{
  "num_hidden_layers": 9,
  "hidden_size": 128,
  "n_experts": 128,
  "experts_per_token": 4,
  "d_expert": 64,
  "d_shared_expert": 64,
  "hidden_act": "squared_leaky_relu",
  "moe_layers": [2, 3, 4, 5, 6, 7, 8],
  "router_score": "sigmoid",
  "normalize_top_k": true,
  "routed_scale": 2.0,
  "balance_loss": 0.00083,
  "balance_bias": true,
  "shared_expert_gate": true,
  "init_std_router": 0.0137,
  "lr_router": 0.00137,
  "vocab_size": 4096,
  "norm": "rmsnorm",
  "norm_eps": 1e-06,
  "tie_word_embeddings": "early",
  "optimizer": "soap_variant",
  "learning_rate": 0.00607,
  "beta1": 0.95,
  "beta2": 0.98,
  "batch_tokens": [32768, 65536],
  "max_seq_len": 2048,
  "train_tokens": 412400000,
  "max_steps": 8905,
  "dataset": "wikipedia_en"
}
Below are experts of layer 5 (counted from 0) of a mixture-of-experts language model. Rows are named router (the router's row for the expert) and show model dimensions 0-127. Each number is 128 + 24 x the weight over its row's rms, rounded and kept within 0 to 255.
After each expert's rows: "mostly gets" lists some tokens that are sent to it at least half of the time. This comes from a sample of Wikipedia text that the model never trained on.

# expert 30
router [132 158 126 152 149 141 141 146 124 151 131 111  75  90 154 120 119 127 127 141 116 122  88 153 121 140 150 110 107 153 153 107 146  92  92 148 119 139 140 151 174 113  81 188 138 114 130 126 100 151 151 160 161 126 100  92 124  98 156 133  78  95  82 142 134  98 139 148 110  92 144 107 149 151 102 111 108 139 163 123  98 188 105 113 124 123 138  89 116 138 144 122 158 114 106 139  98 147  94 125 113 123 137 128 111 158 134 131 152 153 101 140 160 149  88 119 162 133 128 169 138 115 159 162 150 108 119 163]
mostly gets: "pr", "dem", "moved ", "press", "some", "sequ"

# expert 101
router [119 136 106 161 136 140 168  88 125 145 144 116  60 144 152 130 122 145 132  87 107 133 105  61 118 113 134 111 101 137 129 119 131 146 133 165 118 149 175 152 150 148  80 169 113 128 105  86 144 148 129 147 136 144 108 107 107  92 135 116 117 108 135 126 115  93 145 135 144 121 142 138  90 125 110  85 139 135 178 142 135 206 103 104 106 122 122  94 136 154 121 179 156 143 125 127 154 142  83 152 140 129 123 113 126 134 134 124 169 164 132 121 136 142 103 117 135 143 131 129 105 155 153 138 106  98 173 129]
mostly gets: "would ", "have ", "not ", "could ", "may ", "will "

# expert 15
router [149 134 106 160 126 144 166 105  85  86 150 112 101 105 135 121  58 116 114  98 106 132  73 125 121 124 144 102 124 134 139 132 138 126  82 148 108 153 135 148 171 152  89 148 128 128 101 116 133 129  98 143 134 184 102  99 131 118 112 136 132 117 155 127 130  85  94 144 118  95 137 128 127 139  73 134 168  90 143 143 133 134 114  99  98  94 139 109 121 128 119 125 104 173 136 137 149 137 155 160  89  71 126 122 115 144 109 132 107 137  99 154 122 121 107 108 149 115 114 184 110 144 154  89 102 120 150 125]
mostly gets: "design", "show", "test", "lead", "head", "claim"

# expert 114
router [136 157 101 129 142 111 194 105 115 102 159 103 113 117 159 149 111  96  97 154 128 100  81  90 148 100 142 117 123 171 140 123 136 137  98 122 133 118 144 122 139 123 115 109 101 123 107  97 145 125 127 114 137 131 134 119 126  86 153 161 141 140 122 111 130 133 119 118 125 130 103 119 129 162 152 114 157  74 144 196 123 136 107  90 107 120 121 119 131 148 117 154 120 163  98 144 139 154  53 122 118 154 160 182  90 117 136 171 130 130 143 141  93 164 120 102  76 137 105 131 107 159 148 135 141 105 141 146]
mostly gets: "every ", "between ", "the ", "each ", "any ", "against "

# expert 107
router [101 126 122 127 164 110 159 119  85 119 109 112  92  87 120  90  98  84  90 119 128  96  73 108 109 146 144  98 118 127 163  92 128 124 134 121 127 138 128 146 112 136 136 134 116  98 112 140 158 133 113  95 125 128  91 158 154 138 105  89 119 179 115 127 121 121 124 136 118 127 127 168 140 145 161 104 104 115 210 127  70 131 178 132 109 121 111 112 115 159  81 143 163 138 148 112 122 171 125 151 116 135 105 119 102 117 138 139 148 113 120 102 139 134 112 105 113 121 123 165 119 161 126  71 136 142 151 141]
mostly gets: "uel", "ri", "ill", "ani", "io", "ler"

# expert 127
router [147 162 110  95 134 124 140 118 135 134 120 122  92 142 137 106  79 103  97 126 117 134  90 137 129 107 121 104 141 108 109  99 112 117 128 142  83 100 123 154 158 132 111 113 107 106 123  83 130 147 145 152 136 111 103 139 116  90 164 142 135 126 168 128 124  83 111 169 108 102 118 120 136 149 134  93 123 139 121 134 104 155 116  94  95 137 132 140  90 182  84 128 122 142 141  93 169 132 122 157 164 169 153 137  60 137 103 159 147 156 146 124 149 142 125 103  86 135  98 199 134 171 136 122 129 126 128 112]
mostly gets: "pos", "However", "comple", "pri", "success", "cri"

# expert 44
router [135 166 127 144 163  99 137  69 125 124 131  92 143 113 139 107  89 106 119 123 134 137  83  71 112 106 124 148 123  83 119 150 143 111 131 144 121 128 142 142 126 161  98 141  80 142 121 117 120 154 160  93 142 110 101 165 158 157 126 119 153 142 127  87  72 127 114 144 137 144 116 122 128 168 143 132 157 149 143 171 120 128 102  96  88 136 135 132 134 150 161 133 129 116 110 119 138 121 101 148 113 116 135 167 111 111 113 124 155 153 154 164 102 114 102  82 129 178 100 175 131 145 121 182 128  91 105 122]
mostly gets: "par", "dec", "Par", "sec", "Rec", "Sec"

# expert 43
router [ 95 153 120 166 174 106 123 113  86 123 142 104 117 139 144 177  91  79 100 107 149  66 115 127  98  95 153 125  88 123 128  67 144 112 109 136 116 123 137 128 111 144 127 137 127 113 104 106 148 145 133 128 149 169 114 153  91 137 154 113 115 106 130 108 125 119 154 118 110 121 118 144 113 124 142  89  89  85 183 122 117 119 113 121 139 134 119 123 134 146 123 116 111 157 140 129 105 172 174 162  94 134 136 149  69 115 115 124 134 104 126 115 144 148 116 102 143 127  91 169 145 154 127 142 124 134 179  92]
mostly gets: "England", "York", "ington", "ones", "London", "Germany"

# expert 31
router [117 140 140 176 136 131 155 138 107 137 124 105 132 137 144 167  95 118 146 104 119 162  46 130 112 144 151 129  57 140 132 114 128  99 105 176 101 134 125 135 143 128 117 153 103 113 140  77 103 178 156 117 143 163 111  91 149 145 168 137 165 140 164 114  89 140 101 129 125 135 138  81 121 158 138 131 135  94 134 122 113 169 165  85 130 158 121 141 141 114 128 148 135 133 109 134 141 113 130 150 126 124 138 179  92 134 144 127 121 174 146 153 138 158 141 112 138 122 135 165 130 131 154 128 144  82 126 132]
mostly gets: "the", "disc", "pres", "The", "occ", "rem"

# expert 59
router [133 166 106 184 160 121 121 118 124 143 139 120 108 150 135 127 120 144 100 131  79 134 125 105 114 105 118  95 105 128 145 107 139 136 101 147 120 144 150 184 122 115 149 175  87  95  85 133  95 137 101 137 131 173  99 109  97 121 165 148 132 123 155  74 126 123 134 122 137 127 128 128 106 171 129 141 115 114 122 158  93 165 140 115 106 147 113  92 140 186 130 159 147 109  93 134  98 123 117 181 115 134 103 128 139 140 102 172 107 133 147 161  98 120 108  95 142 144 115 136 111 186 147 116 161 125 103 137]
mostly gets: "water ", "power ", "system ", "road ", "fire ", "ersonal "

# expert 57
router [110 157 115 179 158 143 158  95 125 111 139 104 117 108 193 127 118 124 106 115 106 102 121  69  99  83 142  83 130 129 109 118 159 101 144 111 133 120 156  97 116 125 131 117 141 131  99  94  99 135 147 160 153 158 116 132 119 116 127 124 136 115 123 132 107 115 132  94 167  92 115 101 145 154 132 151  95 116 155 143 121 187 137 114  94 146 114 105 131 149 125 138 158 149 147 116 141 170 113 116 137 114 118 143 131 181 106 149 155 143 127 147 161 113 123 126 112 157 101 131  79 184 116 164 109  77 122 110]
mostly gets: "& ", "but ", "who ", "and ", "would ", "could "

# expert 17
router [ 98 145 128 129 166 126 164 124 110 157 142  97  88 124 124 135 119 113  90  75  87 126 135  73 119 101 141 122 115 115 116 100 160 142 117 164 112 188 109 142 146 148  91 137 134 111  87 141 110 129 151 139 145 176  84 155 115 106 120 116 104 160 125 145 101 147 130 105 125 162 152 125 111 116 148 102  94 129 144 132 147 150 129  77  66 145 122  99 159 130 135 148 132 151 120 149 133 162 114 120  90 117 124  90 120 166 124 131 142 135 127 161 146 107  82 124 118 169 134 133 125 149 159 158 102 107 147  99]
mostly gets: "was ", "been ", "being ", "became ", "has ", "He "

# expert 121
router [113 130 103 128 128 112 133 118 128 127 113 148 118  98 147 132 103 105 100  88 111 112 123  96 112  68 133 110 127  95 145  96 129 143 164  68  85 114 111 151 151  90 127 151  95 124 120  97 118 145 147 144 169 117 133 135  99 124 172 156 137 115 139 122 100 103 112 147 143 187 145  81 117 156 162 126 153  97 154 126 111 160 147 108 116 144 130 114 152 155 147 125 134 143 141  94 111 155 122 183 145 101 130 123 112 152 128 162 186 138 165 139 100 119 142 128 108 110 117 165  93 186 126 122 123 107 146 112]
mostly gets: "au", "Mat", "af", "Au", "Af", "pat"

# expert 85
router [123 162 100 169 203  86 152 160  72 143 111  94 112 157 122 150 133 125 102 131 132 102 134 116 113 120 113 106  97 124 149  78 118 119 111 140 111 159 110 169 124 120 134 177 119 132  87 114 114 157 111 127 168 147 116 132 155 133 132 100 139 122 132 138 120 145 170 128  96 134 144 139  92 114 119 100 118 109 159 142 127 143 120 125  96  88 106 117 150 208 123 148 146 134 156 148 122  98 120 178  90 107 125 117 116 175 100 154 127 159 127 137 134 151 149 131 135 145 125 145 117 168 131 154 144 119 131 125]
mostly gets: "ov ", "ć ", "berg ", "ha ", "ini ", "li "

# expert 93
router [114 143  95 142 199 103 134 152 119 126 122 104 118  87 140 117 127 117 122 154 118  88 127 110 108 116  91  55 113 125 168 105 140 131 121 111 144 129 126 153 145 146 136 143 135 105  97 101 127 174 119  88 166 150 108 120 151 110 173 107 169 132 161 130 121 119 155 137 124 137 124 122 125 157 124 133 135  90 173 137 154 160 146 138 125 106 111 120 124 190 139 172 133 128 104 125 103 147 127 167  93 145  78 128 124 131 119 182 129 149 142 130  94 107 130 118 143 128 124 149 145 185 151 156 157 125 130 119]
mostly gets: "ester ", "ota ", "ford ", "ington ", "ason ", "York "

# expert 65
router [121 184 121 169 184 104 143 143 104 105 119 124  87 112 148 120 120 146 110 144 100 113 127  80 110 129 112 105 100  85 179 100 141 105 131 132 137 100 169 156 141 149 132 141 119 116 118  90  93 139 122 144 154 175 102 120 156 113 149 132 111 125 131 102 122 127 140 141 131  90 136 153  94 150 141  99 152 107 167 150 147 155 154 133 105 162 127 111 149 185 114 157 121 138 112  98 142 122 125 167 112 141  80 116  97 151 134 134  94 137 167 164  87 121  86 119 136 126 132 134 130 135 123 137 182 110 113 137]
mostly gets: "earch ", "ology ", "ization ", "Love ", "You ", "! "

# expert 11
router [104 141  70 125 143 124 153 128  94  99 150 110 117 135 168  97 116 116  76 138 113 106 102 120 135 108 142  97  99 128 120 103 125 133  77 119  63 112 177 151 126  98  71 166 120 131  95  96 148 115 146 103 157 102 112 146 130 108  71 141 108 136 142 111 123 179 143 156 171  99 127 150 136 121 147 117 135  93 197 140 120 128  93 133 121 106 147 106 122 143 121 104 170 101 137 148 100 125 121 146  99 124 115 118 121 139 105 132 129 124 116 128 149 138 150 114 117 135 134 147 124 132 165 124 142  79 121 122]
mostly gets: "ad", "ud", "od", "idd", "aj", "id"

# expert 9
router [ 83 139 153 146 126 150 186 129  96 111 189 123  65 109 154 127 121 137 117 127  80 116 137  81 118 125 134 112 131 165 140 100 162 143 103 141 159 113 161 107 172 123 105 117 106 113 125 126 105 139 135 109 139 119 133 108 122 159 110  92  70 134 168 102 126 109 149 144 135 118 121 103 110 136 123 129 141  69 150 145 104 156 156 110  89 136 100 101 158 153 117 139 105 102  82 124 127 132 154 119 123 103 144 105  77 165 146 145 127 123 142 143 114 146 162 102 144 120 126 146 129 132 152 157 142 106 154 152]
mostly gets: "-", "–", "=", "/", "+", "−"

# expert 55
router [133 144  93 153 186 135 142 146 102 108 125 133 131 136 103 111 114 120 145 101  98 117 134 100 130  98 112  90 132  98 143 134 170 109 115 140 112 136 134 155 115 132 130 149  79 113  88 101 112 130  95 135 187 171 116 120 116 126 142 145 174 141 132 111  78 136 115 129 142 111 144 127  98 148 117 132 113  92 147 172 109 137 150  83 132 121 130 117 163 173 119 150 106 159 121 128 111 140 136 175  93 149  83 150 107 184  98 153 115 130 113 135 122 148 123 112 155 145 115 147 118 159 156 102 194 127 111 143]
mostly gets: "University ", "Cup ", "War ", "Party ", "House ", "School "

# expert 69
router [133 154 129 111 161 140 131  99 114 127 163  80 110  64 129 116  81 125  95 121 106  83  84 114 107  43 150 105 130 147 162  83 141 139 141 160 179 136 135 132 151 118 134 113 143  99 112 152 144 129 125 127 113 118 128 124 114  90 103 125 175 156 148 113 119 127 183 148 102 141 108 112 136 161 117 112 102 106 187 139  93 133 123 130  93  95 129 123 167 135 128 134 114 140 124  98 161 126 103 133 125 131 144 161 124 114 162 127 139 135 117 170 147 140 127 112 119 113 129 148 131 142 131 100 142 123 101 100]
mostly gets: "least ", "mp", "tern", "after ", "g", "yp"

# expert 26
router [124 197 140 153 148 122 134 129 133 113 126  91  93 127 170 123  70 135  84 133 142  98 121 112 147 142 162  90 116 120 103 116 150 139 101 174 129 175 175 105 124 114 106 162 147  75 116  91 116 111 147 130 119 141 121 136 160 103  89 138 141 111 124 106 108 152 140 175 141 152 106 120 122 152 161  94 159 123 154 149  98 162 131 131 103 102 161 125 141 145 106 116 163 142 120 143 123 103 135 176  88 127 135 150 114 133 129 132 139 153 149 155 133 160 119  91 109 136 141 155 112 116 165 107 148  95 135 129]
mostly gets: "cont", "expl", "adv", "call", "dep", "sm"

# expert 66
router [122 125 108 121 112  86 171  99 141 106 108  94  90 111 139 138  96 123 122 106 125 149  93 126 127 122 137 110 149 137 161 106 135 144 143 158 112 175 116 141 138 144 100 158 129 128 107 124 121 131 134 136 138 109 111 105 144 113 139 134 148 118 142 133  72 117 114 168  77  89 161 125 141 149 128 137 140 128 156 118 109 137 118  91 104 140 154 128 106 152  99 147 136 151 137  98 165 125  88 173 121  75 127 102  91 161 116 133 150 163 141 175 122 141  97 129 127 124 133 208 151 132 173 105 118  70 114 151]
mostly gets: "comp", "resul", "However", "studi", "claim", "Studi"

# expert 35
router [ 97 145 144 115 151 118 120 114 143 118 145 112 126 131 103 167  67 147 134 117 118 172  70 141 109 149 115 106 110 130 144  82 140 126 125 115 119 123 159 107 105 105 118 121 133 113  62  83  96 161 104 139 163 125 108 128 126 132 137 123 132 111 150 119 129 174 189 146 117 161 140 138 105 142 153 151 129 100 147 119 124 149 129 122  91 144 111  93 158 129 132 130 155 103 123 127 169 110  88 188 135 136 147 142 108 116  92  91 136  93 140 158 123 120 145 114  80 123 120 168 106 135 129 135 160  90 127  95]
mostly gets: "partic", "ic", "x", "There ", "isc", "although "

# expert 115
router [130 157  51 127 149 100 187 137 117 117 194  94  86 134 127 125 112 117 147  98 139 136  71  94 137  81 145 112 125 141 157 118 132 104  88 129 153 126 144 103 161 111 118 143 105 130 104 126 158 163 102 121 156 107 123  83 128  98 143 126 151 112 134  93 106 106 155 148 151 115 115 113 136 130 169 146 101 126 163 135 140 127 123 101 135 113 160 101 130 135 118 131 145 121 122 114 111 152  89 147  90 164 107 124  93 152 142 125 133 142 109 174 151 151  98 128  91 112  96 132 108 133 151 161 121 119 133 114]
mostly gets: "during ", "within ", "During ", "near ", "On ", "In "

# expert 46
router [110 142 117 141 167  96 153  98 105 132 193 118  88 119 124 173 103 118 129  88  90 128 125 150 135 117 127  68 131 147 142  99 162 150  96 127 138 110 119  98 164 114 106 118 134 141 103 110  81 131 117 147 153 105 137 135 183 127 147 135 123 168 131  76 144 139 138 158 128 145 143  82 112 123 160 144 120 105 156 149 117 148 111 106  77 110 122  81 131 139 141 142 131 107 123 141 174 120 127 156 115 142 123 114  76 154  96 132 133 163 151 137 123 148 107  80 155 141 110 139 100 116 126 122 143 130 114 159]
mostly gets: "_{", "(", "[", "{", "=", "“"

# expert 105
router [132 167  77 143 130 139 132 103  85 117 128  45  66 127 135 111 112  96 118 119 142 122  96 154 123  82 123 107 138 129 135 109 123 110  97 137 164 110  99 136 144 126 101 139 139 135 127 131 126 159 172 130 159  92 101 138 119 123 148 124 157 146 123 105  94  91 167 132 105 108 114 104 129 142 143 156  97 109 144 147 127 142 120 102 108 128 147 141 158 143 148 183 122  98  86 127 161 147 148 135 121 155  93 150  86 139 144 129 115 158 133 122 104 122 115  73 122 121 139 150  89 149 116 138 147  75 142 123]
mostly gets: "September ", "November ", "October ", "July ", "August ", "April "

# expert 52
router [127 159 150 158 154 137 136 127 147 113 125 118 114 114 114  95  73  79 129  96 108 157  84 145 104 130 146 117 151 115 137 144 136 165 122 109 149 138 124 129 147 144  93 131  86 119 126  93 133 137 127  80 160 173 138 120 164 114 158 142 118 135 150 110  90 115  95 139 115 118 162 114 108 171 119 125 166  98 138 136 130 139 150  91 105 152 137 144 126 151  96 121 151 161 119  99 114 149 139 149 117  90 132 117  80 142  86 147 121  90 150 158 110 171 101  98 110 156 127 189 131 132 112 131 140  76 138 154]
mostly gets: "oper", "spec", "produc", "cap", "direc", "gener"

# expert 92
router [118 158 102 149 125 128 129 133 124 106 171  92  85  96 138 175  89 145 101 159 108 119  62 141 112 114 141  90 123 133 107 102 136 175  73 144 162 123 136 111 112 130 107 119 147 116  99  82 148 149 119 159 130 158 131  83 149 154 111 125 107 152 107 140 124 140 150 114 150 123 131 128 145 156 148 117 157 119 158 146 118 151  97 127 147 101 116 143 117 128 121 138 169 123 127 153 123 153 128 135 125 107 106 118 129 125 121 108 123 182 102 151 139 121  67  97  97 152 147 154 108 158 158 100 133  82 175 117]
mostly gets: "pl", "oll", "tr", "fr", "str", "urr"

# expert 87
router [ 96 123  82 133 140 147 161 148 121  84 125 110 109 120 142 143 110 135  95 108 116 151  62 144 118 125 115 105  75  84 141  76 163 140 157 138 124 132 129 146 117 148 119 140 110  84 125 139 108 145 119 184 138 133 125  92 141 124 147 127  98 109 127 145 125 112 105 179 121 126  99 154  84 124 121 106  96 127 167 173  84 128 109 109 117 147  92 116 138 152 133 145 125 121 109 109 142 156 134 171 126 117 151 174  94 128 106 106 105 108 155 158 126 130 117 125  94 153 119 164 142 138 134 174 142 130 108  89]
mostly gets: "them", "ocr", "sel", "other", "ture", "oph"

# expert 36
router [101 163 125 144 180 101 142 149  96 101 142 111  85 126 139 112 137 128  65  61 119 107 109  94 142  98 122  90 101 120 151 107 136 107 101 139 164 144 156 125 117 103 107 150 130 119 118 123 121 126 122 142 170 118 111 142 144 111 143 154 145  95 119  90 110 142 168 154 156 122 138 128 100 111 157 100 129  66 142 157 150 143 145 146 123 163 135  76 130 152 135 134 155 160 130 139 115 110  60 127 151 105 111 110 111 152 143 127 162 176 129 139 125 152 152 105 115 142 112 134 110 155 140 137 132 120 143 158]
mostly gets: "Kh", "Zh", "De ", "Le ", "Gi", "de "

# expert 96
router [149 170  93 152 174  86 119 119  90 145 126 144  94 137 129 114 119 128 130 144 109  95 131 131 103 133 121  56  96 119 178 110 122 108 119 148 150 158 133 170 125 135 138 160 140 127 103 122 145 165 120 127 172 149 141  89 150 132 160 120 125 118 126  95 122 118 131 107 114 122  96 159 112 162 132 105 148 107 152 172 121 164 130 113 123 127  99 115 126 205 121 173 136 131 125 115 100 154 156 153  96 147  92 135 130 146  91 139 111 146 122 161 116 124 122  99 144 144 101 145 130 181 145 126 160 125 153 141]
mostly gets: "York ", "ington ", "Chicago ", "Day ", "eld ", "ville "

# expert 63
router [ 56 150 107 138 151 127 124 134 124 153 171 125 118 110 108 144 119 113 132 111 136 149  84 121 114 105 129  69 124 154 131 120 153 146 122 132 147 173 115 113 126  96 104 135  99  82  83 138 169 136 125 125 150 120 142 149 147 126 121 151 106 131 110 124 142 142 130 153 138  97 134 139 148 149 134 108 170 137 152 118  81 156 148  88 118 122 107  99 106 158  90 125 172 124 113 125 131 166 109 131 125 148 133 168  84 148 133 119 128 116 189 146 122 150 126 130  73 127 116 126  91 193 159 144 129 108 153 113]
mostly gets: "with ", "including ", "became ", "when ", "called ", "because "

# expert 78
router [121 164 130 146 140 120 130 112  88 126 124 124 124 120 135 144 112 127 109 103 121 120  99 111 105 157 139 127 132 161 104 101 144 110 120 143 114 138 132 135 137 117 117 138 115 116 113 117 118 164 104 122 154 106 109 135 149 113 169 166 111 149 139  89 140 122 116 156 135 102 108 122 112 165 101 152  90  66 128 160 106 141 190 117  68 146  93 101 121 123 128 109 107 127 105  94 144 164 134 149  98  90 121 180 111 139  76 130  95 162 142 185 107 144 134  80 126 177 126 173 127 162 152 117 101 129 106 139]
mostly gets: "offic", "bo", "bas", "Bo", "eas", "polic"

# expert 117
router [114 206 127 143 174 107 121 109 121 115 108 104  95 113 142 156  84 145  81 118 100 125 113 139 143 104 117  92  69 122 127 113 159 144  78 174 132 159 131 124 113 138 105 139 113  98 109 119 102 127 135 144 136 107 140 100 124 141  94 126 135 115 129 119  86 143 141 171 169 146 102 102 130 132 155 119 126 121 144 139 119 129 122 112 142 131  98 122 128 136 131 117 178 140 100 121 144 130  77 157 102 111 128 143 128 142 127 128 106 182 120 157 129 127  82  54 132 146 154 145 118 123 127 149 157  94 157 141]
mostly gets: "Gr", "dep", "Bl", "Cl", "Gl", "Fl"

# expert 126
router [112 163 127 134 144 108 180 102 112  85 139  71 120  96 135 132 114  92  94 125 123 111 113 107 123  58 133 125  65 102 142 115 168 126 102 126 152 124 147 146 157 132 114 120 121  70 100 105 126 151 108 140 160 132  93 136 122 124 120 162 115 138 130 140 146 159 141 140 116 148 125 103 158 154 169 141 130 134 113 149  78 152 100  65 121 112 120 119 154 142 121 113 159 123  94 126 109 144 104 156 117 134 166 127 121 127 129 151 148 121 146 156 128 147  94 105 126 120  66 121 106 166 100 131 133 116 150 131]
mostly gets: "his ", "their ", "the ", "its ", "a ", "her "

# expert 22
router [123 172 104 105 190 117 143 145  94 100 131 103  98 141  95 127 112 101  95 107 119 168  85 127 133 119 126 142 152 141 128 117 144 128 119 153  85 165 107 132 130 124  95 130 165 120 125  96 109 157 169 136 136 122 103 142 148 151 147 127 117 104 132 119 123 148 132 143 164 147 147 154 137 129 142 130 111  85 152 157 117 138 157 131 110 159 132 118 155 139 134 125 186 146 140 132 144 127 116 160 138 112 136 148 115 133 111 136 163 156 144 108 145 154 154  49 110 175  94 183 100 169 117 131 154  95 149  98]
mostly gets: "Det", "Franc", "Wh", "Dav", "Steph", "Stev"

# expert 47
router [103 142 148 121 102 122 162 144 119 127 170 129 104 156 112 123  81 110 124  86 115 109  93 114 120 131 134 120 103 149 182 103 172 104 120 125 121 138 130 110 129 115 110 157 118  84  98  89 100 121 140 138 156 152 116 121 134 140 131 132 142 109 130  63  71 105 127 145 126  68  98  86 141 144 120 117 124 127 145 136 131 146 140 105 146 139 107 132 118 114 132 135 136 184 132 128 164 134 161 191 139 150 152  96  73 133 111 155 107  98 113 119 137 181 116 102 123 138 115 182 112 147 141 118 135 136 112 142]
mostly gets: "season", "film", "histor", "school", "album", "organ"

# expert 8
router [102 125 160 122 119 166 147 120  96 119 120  80 118 103 116  81 134 117 128 147  78  98  78 126 123 137 143 105 128 120 135  60 170 150 127 136 110 125 156  99 173 149 111 129 117 112 131 133  96 132 151 122 140 135 138 104 116 146 147 158  91 152 145 105 102 158 155 116 112 141 138 156 136 138 116 138 157 117 189 147  64 148 136 115  92 144 161 116 125 143 158 140 135 116 121 112 111 107 101 120 142  98  93 137  77 121 104 151 128 143 136 133 137 161 133  85 111 180  87 149 119 159 142 124 130 110 155 120]
mostly gets: "′", ",", "″", "°", "× ", ":"

# expert 102
router [117 145  61 141 184  90 131 159  64 149 119 120 104  98 116 123 125 144  97 134 122 120 131 114 134 106  98  74  78 109 149  87 125 113 139 116 149 155 138 134 137 155 126 148 102 116 112 102 124 149 106 123 178 113 124 137 154 151 163 136 139 139 137 118 129 117 186 125 139 101 127 149 137 150 130 111 107 107 136 127 125 142 106 123 109 124 115 126 148 193 128 182 131 142 116 136 115 143 115 159 109 116  94 160 138 161 115 153 123 123 135 135  98 147 115 121 147 148 113 148 147 199 141 157 179 128 145 117]
mostly gets: "York ", "Texas ", "ville ", "ford ", "France ", "Germany "

# expert 12
router [105 180 144 155 144 158 157 110 134  99 167 102 142 131 150 121 126  99  97 135  98 113 110  87 111 116 120  72 125 123 136 127 156 104 144 131 118 128 166 117 131 110 122 120 111 119 115 100 123 104 146 123 149 157  99 153 131  89 152 161 109 123 110 127 133 112 132 107 159 120  97  93 134 172 122 164 133 119 149 154 108 187 147 104  93 147 101  95 141 146 147 133 144 143 120 116 132 171 120 124 115 129 141 150  94 184  93 151 191 129 144 143 145 122 139  98  82 152 112 118  83 170 119 163 118 117 139 104]
mostly gets: "and ", "& ", "without ", "but ", "including ", "include "

# expert 14
router [120 166 139 127 180 120 146 104 138 159 164  90 109 121 124  81 104 129 139 121 135 121 105  94 126 116 126  95 164 162 158 117 188 123 113 118 155 112 134 121 145  99 105 142 119 106 127 132 110 141 105 125 160 140 121 121 121  78 140 146 112 145 143 129 109 137 112 149 159 119 135 124 131 138  92 107 141  74 147 171 151 142 131  95  89 107 136 131 101 158 139 130 136 122 105 141  93  99 107 119 151 156  86 123  91 117 132 163 152 137  96 146 130 156  79  89 104 125 115 157 102 172 128  73 148  93 147 160]
mostly gets: "At ", "about ", "number ", "total ", "won ", "Top "

# expert 18
router [110 180 123 143 146 114 168 154  96 134 131 128 113 120 148 137  88 114  99 131 120 142  99 164 103 137 177  91 103 126 155  80 177  90 148 133 124 138 131 119 127 122  97 130 116 106 131 166 113 134  99 119 154 180 156 103 118 100 114 125 117 141 124  96 134 127 154 141 154 124 104 113  79 196 113 101 116  99 159 138  88 130 144 135 102  97 123 141 152 142 105 133 116 123 121 142 138 185 129 159 123  96 141 121 109 107 115 105 163 153 131 167 127 119 111 107 105 106 134 170 148 128 132 176 164 105 145 128]
mostly gets: "ism", "See ", ").", "ae", "Since "

# expert 40
router [ 96 177 122 103 170  94 136 118 131 102 149  99 130 134 150 124  99 131  92  73 112  87  93 115 141  84 105 103  75 132 168 106 170 144  98 146 130 167 145 116 144 144 103 133 139 100 116 142 125 118  87  95 170 107 111 124 143 110 154 130 119 144 132  82 110 154 133 146 134 112 105 113 130 164 150 126 137  81 147 155 138 114 176 147 101  94 120 126 143 139 139 122 178 173 118 101 126 115  90 132 107 108 134 132 122 133  93 119 111 143 134 145 129 112 147  61 124 162 107 131 108 125 136 128 132 129 114 121]
mostly gets: "B", "G", "Ch", "M", "b", "Z"

# expert 5
router [ 78 162 120 132 157 148 186 142 103  96 118 118  93 135 114 139 134 127 101 105  61 122  84 116 120 127 127  89 113  86 131  97 143  97 121 155 141 155 167  97 143 142 100 137 139 117 123 140 126 160 151 111 140 153 147 153 150 124 114 133 166 129 128 127 134 123 142 135  89 119 119 109 149 151 124 132 143 112 204 139 120 132 126 112 124 143 101 115 142 128 112 123 141 115 114  91 125 192 151 171 117 106 114 128  97 167  96 128 173 165 138 133 134 122 141 117 142 138  82 120 108 170 142 139 155 105 171 135]
mostly gets: "', ", "), ", "\", ", "., ", ", ", ",\" "

# expert 34
router [129 162 118 163 123 149 163 151 111 170 198 105 108  83 168  92 107 109 111 116 153 136 100 122 131 127 150 101  91 116 141  83 139 111 130 132 129 161 154 123 140 147 128 147  80 117 103 118 160 145 144 109 116 128 127 133 119  92 103 151 135 124 153 116 148 108 134 125 115 114 132 145 125 152 110  80 111  35 177 126 127 128 120 128 122 116  96 105 161 132 142 160 127  91 136  83 154 142 113 140 124 115 141 115  70 118 137 163 132 113 147 107 146 130 146 122 117 159 135 156 140 155 142 122 149 118 150  93]
mostly gets: "|---|---|---|---|---|", "|---|---|---|---|", "|---|---|---|---|---|---|", "ovi", "|---|---|---|", "na"

# expert 103
router [114 138  73 170 138 109 175 148 124 138 154 111 133 127 157 154  78 128 132  97 115  86  86 137 128 106 110 105 110 137 139  66 207 123  95 144 104 123 120 104 140 138 129 158 105  72 129 123 147 116 131 144 139 149 121 114  84 108 125 123 127 113 115 103 118 122 134 124 136  80  87 134  83 146 113 117 128 112 139 117 101 120 117  90  96 136 132 105 104 113  83 130  97 167 109 106 116 131 156 152 127 108 130 104  78 142 120 129 110  95 136 118 151 126 131 117 111 127  90 180  99 142 133 123 108 117 122 121]
mostly gets: "ents", "tions", "ture", "tics", "ities", "ated"